Below are experts of layer 4 (counted from 0) of a mixture-of-experts language model. Rows are named gate (a neuron's input weights, with its number), up (a neuron's input weights, with its number), down (a neuron's output weights, with its number) and show model dimensions 112-223. Each number is 500 + 40 x the weight over its row's rms, rounded and kept within 0 to 999. Numbers have three digits each.
Before each expert's rows: "mostly gets" lists some tokens that are sent to it at least half of the time. This comes from a sample of Wikipedia text that the model never trained on.

# expert 9
mostly gets: " that", " which", "s,", "),", " who", "es,"
gate3:485445611555528465596484525501565565494502466556453506477506504448553496527537501592438458446552426433557535518486512487454437516486546538499473529448605493493522495425427470528572525483478487520553464448574479465473554494470477493439507533507487530510503492491505444526452468563477501479531514502573504565499491483506469492526537506513
up3:465426563545447509537516490532560529476398514552573543499496508450505505595500509521503477518532449466485508523463484482469497535492489464490510519440622519497545554420409501499545527479487550589504510458524496508476499496477489534502533487517460620418518473496501512536418477510469491488523527466493555554529532531500444509533500559509
down3:509520475454500567474504587487451570531510512504574472526508503461570472546537575487575502537461465479454434556503498509534551590520489587526484522475460540500536478477539504458456476522552472475449599484438501498473521487485474458493416511534467531503492508546477532560523433484472541517501574515537520441510539528546433454494477477551

# expert 4
mostly gets: " John", " James", " William", " Paul", " Michael", " David"
gate0:530513556495496507477510507453494436501499488453439536458470431529475518501457424471579474579409550564559577492527509484506490512444465461481460515514500447542486563490486523516420533499524564492486525547540548509477471443510434512510561477453496458567516522526538539493425471497466476486536465522520515476543498532515572521558496507451
up0:484479493470454510525504519534510561500543456500497416507510540515451556557509562513501452510530462453404491494458574499471426574488561618480573489453490532515485469530567539570543484543484440528491476523464471529516441546488488540525487572534544558430510480475500483450532524541476530537512561507539492519431508495482414461487528490552
down0:492539450420505552504492468554556547501384520498500487488519478469429515502481532495532476510537500531474506495465528545532443556498526528569535506539482468491535461501492525494506471529453532533499421434422507488423499496500519472520561492556500543562486510509468455451591506507424596523425439458488575460500389515464491409422558533555

# expert 5
mostly gets: " p", " s", " d", " b", " c", " f"
gate0:512450473459521501533515514585559523526550486439509497547496512503474545522504508497515522609486529514429489499433637532521532555494513484544540485513496440514547504465630477517461496444474450466483516527461434517528491505460534491458593555422570403430479496463469576498471483447462515520473518580581455490557458503520506484430506526507
up0:421517486414467455494466542573507491481532495552483491545461531521530521502504486581482519521529610534510455525478456461433469498526442479538547502552559494460524467447495459539459513499404530491462534426524545529483470507559446510517477440475472457501501566512480437469531436496519502492475495527532528471473436483485490479546501495516
down0:442503478503490501480507462461578435502539543503516542470481519544529461564455468481505499487497469519546449601441535543519502462499504512470476449475491528548498478541476436482471458473446512543540507539478559556545501531518496460527535546479534546475475487396569487395501435456536491466427470487484464529517537556544490466504509548427

# expert 11
mostly gets: " January", " October", " June", " December", " November", " September"
gate3:581536529483519509498502565551454468498525474489456524535557506437530491505443481446452473451447532525511596491463469540501542527534573477522527496552467492525460538493498531573543470509377552486436479521474516510463496509441567508585485576537431560439424562544509504447447511526427511571508490470538529490463473544448552489516541517486
up3:423475465512507495477524445450539532498495533514541491486472492570486496510552509536568532539524439503487476560488505473489414467509434547510500456491566564496584467471505513408454532454570427518532491461524490486531510533542431477430503458481567471584508470504471477537578562505573543412513489561470427500490489452556466528504493495506
down3:528506524464425512504500460458474513532504521523499511536476567518518525466559527485505485466499500544502494445612527564473471508518456526589568514409546501553381511478433473472500510494545517558422534471544483510519495529527535457506501552564487549486490521561537490506490410464569478429504517425508464509494409469486476464475462502497

# expert 14
mostly gets: " un", " pl", " ins", " rel", " ro", " trans"
gate1:504495483521546568439570553480528500482527448610489514409502544463501486465528486511471539430467508472441518384489539549545513481524461519508474569433492490503502443559467474575576451535516444520529548515525560408473443420537522482490526564517444584402509503476500495529530430535478584490433536548541480465549518458473504506488456456497
up1:532402540516612540488514462487498514529569549521547497467500502542570521447465533419490473532503503440497493521452421535547498436544520476572482540461433516512449493524491550505515517475503485543488450485474542464489435422545452506450472487542487536497551534482510520493473502436508544540486545596498466450482512524494489490471490512549
down1:456533495446420605495416507529518479491474512474474488505522493584538464506549513533514513499505491563448513528536459475443570569448521461469535482490453574499585548557563468531515545501534540483487407477539509514501493507450528480451449480532515443508510552540524461476523521554563452457516516609475521590512527471517474505497454500461

# expert 15
mostly gets: " career", " played", " team", " won", " Party", " Team"
gate126:530543500472522525498515504422503517446546510519492521513496486492538511548409446427521498549517493564506467527459530434559453471520542497524474513515469553523493465415452552443434533586575411492399562509514397404521483506510451491493505441507458492539516526536483506505485427529496468425482494489628515486485542486552427494536424515483
up126:524542506531502546493535510435482467549505419479489503469466432478457507502517471383542488530592464587525475438488479492568511443471551526528448502480517552416472502468477514458506536490512493435470542532492463535539449443507524481510513494443520498485479514520527492499445510539502489490473501486508593515476526596547458568531504479483
down126:473420472446539471477510478498504557550429534528515440421474487442500465434432531493497434468551492475528502468452488554444444510506553509539510488476514426593559460483493545532501534436503541478528486475519482525500499469473553555517502575477513460463515495559500434483452465475495459534569497479511527447512477459432551599532430525529